Weights of a small mixture-of-experts language model, trained from scratch on English Wikipedia: 168M parameters, 448 tanh GELU neurons an expert.
Below are experts of layer 7 (counted from 0) of a mixture-of-experts language model. Rows are named router (the router's row for the expert) and show model dimensions 64-127. Each number is 128 + 32 x the weight over its row's rms, rounded and kept within 0 to 255. Numbers have three digits each.
After each expert's rows: a language model's description of what the expert responds to. This comes from a sample of Wikipedia text that the model never trained on.

# expert 31
router:153109160145126136204205116147124126134125197121074154146211100134135134152120079085144198135104062094129132147126120117114128101115077147101158141137160117104159166115166104071114186106146122
Description: Definite article, possessives. The article the and possessives his, their, its after prepositions like of, in, to, often before first, same, own.

# expert 36
router:084045131082101119149085093122091123084144173156157187135173126076180110163108139099092167172138071134110160080065139135176094090137109125096173140155135120117144077129106134087071128154128056
Description: Foreign name fragments, early/late. Consonant-heavy pieces inside non-English names, such as Omurzakov, Khamzat, Taluks, plus time and ability words early, late, able, returned.

# expert 20
router:051101141069138058085061128138131138160087127142105132112156140127136158119066118145104182135113125131162112105035141121065094078070119155101143152144097130105193115135112090149161118140098114
Description: Table rows and line breaks. Line breaks and cells in wiki tables such as sports standings, election results and asteroid lists, such as MPC, JPL, +17, −35.

# expert 39
router:079143145086144096138115095136098152145075132130093227181114167151154101096129110099119163145131123192136102153149126148110123112098144164116155139118160163150214155159151090073166139162133168
Description: Census stats, score tables. Words and pipes in census prose and vote or standings tables, such as median, households, females, percent signs, minus signs.

# expert 41
router:109094148102108097140113209185153070164096159111100142098166108147112177134122121147085128148098120121170117148099057115135155087108151223095140123149118119157112074094147130107138188137081120
Description: Taxonomic and foreign name pieces. Middle fragments of binomial species names and South Asian or other foreign names, such as Ambystoma gracile, Muthukumar, Raj, Vijay.

# expert 17
router:176105113167136132186147148128160126103158176135119173192148148117148207101139124107110156174150056139160187110144109126137034076127138138166118137115172104106185099181156121101101161132166112
Description: Numbers and counts. Numerals and number words giving counts, years or minutes, such as three, several, five, 1643, 64', 22.

# expert 46
router:139074078093127079152093180191163084111097171111134180184188124120186188131112097054055142089096045150151193101108114086095111071055107121119164166138126160061149193137158131128135153122104086
Description: Technical word fragments. Mid-word pieces of medical and scientific terms (necrosis, progesterone, synaptic) and digits/letters in measurements, model names and subscripts.

# expert 32
router:056106133114125111102077157158147130107108095117075171165119167104118133142105136087086213106113134148134184101098121138154127073117116142133130175119128109057159087155071104125142122146125116
Description: Infobox field starters. List dashes and field labels at line starts in infoboxes and taxoboxes, such as Born, Coordinates, Genus, Website.

# expert 14
router:078063164096101145124139155128110113105105127138136185155125181115087156093153110119130193066185154111120172147139094102125113171128072134132147159099159105114124112099110124080090097156234080
Description: Auxiliary and linking verbs. Forms of be and have (was, is, be, been, has) and similar verbs like became, remains, right after a sentence's subject.

# expert 30
router:134101091141111094105170121098183139076131158102127167118211175123105123152127141107055122121108079155170131046126135070116101088062147113133128175141105124127121118147143112120121107121117087
Description: Word-start pieces. First pieces of split names and rare words, often after a capital initial, e.g. M+ead(ow), Lic(hens), fug(itive), Amaz(onian).

# expert 44
router:099080127111187145106082124121181123142056176123124105111164174116135159079128097114087121131111086150083133125120090103066112092158192136111136123120167146076140148086077155092117142125076092
Description: Coordinate letters and abbreviations. Compass letter N after coordinate numbers, titles like Sir, St, Hon, and short fragments in codes or transliterated syllable lists.

# expert 18
router:111104111123064094112114145127133121146137098120126134147178166083109172125096057109085167159113151166111185162106140052132181074137124176141116159103099137122170123137136140129125181125130098
Description: Prefixes and pre-noun modifiers. Word-initial prefix pieces (re, un, co, non, dis, pre) plus an and adjectives like first, high, free, open before nouns.

# expert 8
router:048069058100156124119123120131123169067106159068140113180152128168140169131050061118153145137189096135138136146163130059097120100097088117115114106104186138116121101166176109143157183146180131
Description: Mid-word name fragments. Short inner word pieces like ot, at, il, el inside rare names, species and place words, such as knotweed, Pencil, Allatoona.

# expert 37
router:092118092059156105175110128074126055183117109105087122139110110109111181124111096162108156126141111148167158101178107132091120145105098144115128155057152084149124133157167097127086146148125085
Description: Plural and Latin endings. Word-final suffixes in plurals, taxonomy and foreign-language titles, such as -idae, -ensis, -aceae, patients, cells, German and French endings.

# expert 24
router:080087134067089073146097111123132148132139130118147118148115133130148150141114151108105155167104170098123121087164074127141137151122125136049155148044210141133131151115138108141129169186122075
Description: Subject pronouns. Pronouns and clause-opening words like he, it, they, which, There starting clauses, plus Japanese name pieces like Ito.

# expert 28
router:098128087104176098093086058129144145164138119121131142121073176140131112068113137100084147107102175124123153097135071114138094126126142171155157134147145094131173112173143057136180109115154033
Description: Units and measurements. Dashes, parentheses and numbers in measurements, ranges and coordinates, such as ft, km, sq, UTC, dollar amounts, infobox field names.

# expert 1
router:092092089086188085111103132123120112130055209090123164148128145129140182155104137128133173159115014138086137117157087126102096088156162164132126146130176158081141155183132153102163117195133056
Description: Dates and closing parentheses. Month names in dates (in August 2017, 18 Jun 1911), closing parentheses, commas after day numbers, and the metre unit m.

# expert 2
router:095092076134149117152100085099155133115124180110139115135164188107152160135065210103127184110098122104159172126085071141112083108079127090171167127125094158117171088125121076087128205186155071
Description: Determiners and place adjectives. Quantifiers and determiners such as other, all, each, same, and place-name starts like United, New, South, plus degree/minute coordinate symbols.

# expert 23
router:143103060168180126108158150142079135144123156094128144185107128141139189115108182159161143113109129169131157094144127144143073137100095196093155117077075094150131078100115096161123161155121122
Description: Table column separators. Pipes between cells in Markdown tables, especially header rows and last cells, and |---|---| divider rows.

# expert 21
router:131139059124099113191157145126122146150084189169126180125106103107122144139077126111087209112122084176118153101099099134130067127173115149119172138069189115116124059116124108080114133126112138
Description: Descriptive modifiers, semicolons. Semicolons in lists and heraldic blazons, with, and descriptive participles or adjectives in botanical descriptions, such as furrowed, blotched, leathery, white.

# expert 38
router:104133140120167104146121069111103094130121096065129171132106160133119172125120161146094181115153133076103174090059089123109135118129137133092171090121100119155135111173152091106137165155120081
Description: Relational head nouns. Nouns typically followed by of, such as President, Minister, number, member, Count, structure, plus section headings like Results, See also.

# expert 33
router:068120109118087100089099126108162148156129165119109150106164207170163105098097099123119153112076112140068198099172164117090129117114147130087138157114138079097180087149183154134149126197127101
Description: Blank cells and prefixes. Empty table cells in election and results tables, on/off/out, and first pieces of split verbs such as rep(elling), sl(aughter).

# expert 12
router:114090111127171090103117143125138176097083129115128115153104114110105172085084128079110251135138121132130094105148099113048138125093078121103162154104149066131161117135142064094090137179134169
Description: Prepositions and action verbs. Prepositions and transitive verbs that take an object in narrative prose, such as of, with, by, took, remove, announced.

# expert 7
router:099102105156129160178143138113151151130127114125035151123069097083128114058127100089057142137112075159157165111114149148095095129079102139133095128128205144096078131105148107162122175151132102
Description: Section headings, table cells. Opening == or === of section headings after list blocks (History, See also), plus table pipes, list dashes and currency signs.

# expert 34
router:143093071096176139162151082128172162163072132105112155144092102100158164078097134078074154128092127194103143119130067082127130124151112129090117093109089097138159108103082120020114148198129128
Description: Prepositions. Prepositions such as in, of, for, by, during, throughout, often right after institution names or nouns like member, part.

# expert 22
router:103117112125129114115144133075119172133085149141105152146116105160144122086120083087183132103146149113159153106097100127069151106116133162145082077102152103122192154076127126152150098131134114
Description: Table separators and math. Pipes, dashes and semicolons in tables, plus LaTeX math pieces like \left, braces, and backslashes, and some ordinary words nearby.

# expert 26
router:155114120119133116147127144127115175105115120115123123166085086117144132138110113111142176171117132124142127140135101102097054132114111151056139117139152121166107125180153072151161202116136113
Description: Clause boundaries and a. Periods, commas, and the article a, plus clause-linking words such as when, where, because, that, which, However.

# expert 9
router:070115088100171108142093102158139146160120183106091125093162177095085151150152125134113111139126095125189124081121167093136112168128112207106174101123147135117109098159138102136187097128157090
Description: Personal given names. First names and name pieces of people in sports, film and cast tables and lists, such as Robert, Michael, Justine Henin.

# expert 16
router:133098091101099095152144090156152147130067079121116139126110137081163101155150160158131110159141094110096164119141123099102145103108081122153106175052121133156108146109141083116147148157134148
Description: Hyphens, slashes, open punctuation. Hyphens in compounds like U.S-based, slashes, opening parentheses and quote marks, and list-item dashes or blank lines after headings.

# expert 25
router:122077126103148074077124090104191124138105137127159192146129151111115135160105121080100194110138132138102167109074128099091095094166114087131130158061113174112120140099143124100116171103145105
Description: Domain adjectives. Adjectives naming a field or scope before nouns, such as national, social, political, international, military, evolutionary biology.

# expert 19
router:143161111071154105104147107096219144147104143148135179170149106128120138137116160131134159148063073141116170056086103104148093133161138136176140147119140125135094104116166111149151129116129095
Description: Name pieces, proper nouns. Later pieces of proper names and capitalized name words, such as Blue-bird, Major League, Street, Square, Creek, plus single capital letters.

# expert 29
router:100092133124090066136122155144101072164106179101062153114123140095114131135161156154093145144131126127123153109108096108099152125089114191107157161095119122088107131140125105126116086110146062
Description: Modals and surname starts. Infinitive to and modal verbs before a verb (can, would, must), plus surname pieces after first names or Mc.

# expert 47
router:168114105134188079187119120170107130129149196157108141093128148131147121105152142117120180116108149122100128069121058128106091123144076134128168167134132125085070150110126096149141246181093112
Description: Coordinating conjunctions. The words and, or, & and / joining paired words or names, such as Town and Country, directly or indirectly.

# expert 40
router:118112143121173108133123149163118170078186181156114101197095108119090176097106098109088191120128082127152112119155101110102125076122152167138181175086196088106099121085121091154160138152130103
Description: Colons and coordinate numbers. Colons after infobox field labels, and degree, minute and second numbers in geographic coordinates, plus dates in tables.

# expert 4
router:116079106122075072064110175128137145150113122099107171159157126159100160116117105135141128090150118165141161115189132170087098099102113170026159164141131116139148126145113077143132141140144124
Description: Speech and opinion words. Reporting verbs and evaluative words near quotations, such as said, stated, felt, good, plus word pieces inside quoted titles.

# expert 6
router:042114117097157126134080115155149144154110131119174132154124093159139112099111077120085214147161115138167170099155177112096087080103153136127145109109188152066159146147087075126153156155201103
Description: Numbers in tables. Standalone digits and numbers inside pipe-delimited tables of sports results, times and scores, e.g. 3:35.10, 7–5, 0.

# expert 13
router:134128058129166088121145185137149153124049116119119147110091105123132153047108100085141152144137120162124144065145158043105094097129098171129095135124136138089129085103115086113093115163131093
Description: Sports club names. Words naming sports teams and leagues in football and other club contexts, such as FC, Rovers, Swindon Town, UEFA, Cardinals.

# expert 43
router:123116108120164110094173169133118169119120150133116178142128107093084149054061121121117124164089157094126170135093166129099109120092167160097171151093103120060110130121126123076148125137092131
Description: Name initial letters. First capital letter of a split personal name, often after country codes or in lists, such as T-ihomir, J-arkko, M-ukhtar.

# expert 11
router:127127092069183107119133107164140166144133142110093109129081102110144159127100132124102164134147120081160181119117113170067108138150138122063143130099159116104168141100146115109194167134139129
Description: Table row starts, codes. Pipes opening table rows and country or position codes in sports tables, such as FRA, AUS, MF, DF; also titled, called.

# expert 27
router:102123116115189060133104147113170099156124121094134153119105197075153180115100086148054169132078191172209139088068104132140105043116150165162143141115169106187171157126182093128127159129105098
Description: CJK, Thai characters. Byte pieces of Chinese, Japanese or Thai script, often inside parentheses after romanized names, such as 章, 馬, 罗.

# expert 10
router:100129123149156095217134144180172123155144082145056128254177170078160101131127085115068108120065109203144129155116130096076137073120100185092167154120148098134112125105171104119084169180128083
Description: Line breaks and brackets. Line breaks ending list items in taxonomy, awards and see-also lists, and opening parentheses or bracket superscripts before dates or notes.

# expert 42
router:097127140069154119127131074096177139132135123127110185148106098139095139108088165108129178134109150136117099114108074115103164123154107180112120141111147120130106177108141148108126177129171055
Description: Institution name endings. Final nouns of organization and event names, such as District, Corporation, Council, University, War, Olympics, often before punctuation.

# expert 45
router:131130109143148096126194149090167150116097108115112136150170148124142159088071120128082167153085066140154169109144151095103070119132136149151124139096181107144112091175122081119132111146131091
Description: Place names. Country, state, city and region names and their pieces, such as London, California, New York, Anglesey, Stockholm, Munich.

# expert 3
router:186116130113167099172141176126122108123122134138085176133087123064147144163081102082094171123133110180180158133170101128154161103129099148113122116147140119110173149161149092112123154175190088
Description: Years, media nouns, paragraph ends. Years and media words like television, musician, songwriter in release or career sentences, plus line breaks closing paragraphs before headings.

# expert 35
router:141104136135130108106170114167135132119087100119124107135101127068158143134145077157051171121195100168198083096141067136088118131121163129102189130129170122138147116124119128071188113142123119
Description: Decimal points, heading closers. Periods and commas inside numbers, ISBNs and abbreviations, such as 14.683, 2,216, U.S., plus closing == of headings.

# expert 5
router:130104132117136076156093098100141101171008125129123143151147158133150098136139151096097134092069098178096199108143150131091146106155151168039113192116128133110201124139139114132104101134168084
Description: Music and entertainment titles. Words inside song, album, chart and award names in music tables and discographies, such as Billboard, Top Alternative, Best Vocal, opening quotes.

# expert 15
router:161136082133128142167174114111107096132135187149075124124074172074147156068091096084126192163068193101132127139119053122116064136147126127127161129146173109105128144104184118125120124215137079
Description: Clause commas, conjunctions. Commas ending a clause or place name before and, but, which, who, plus and and sentence-initial He or She.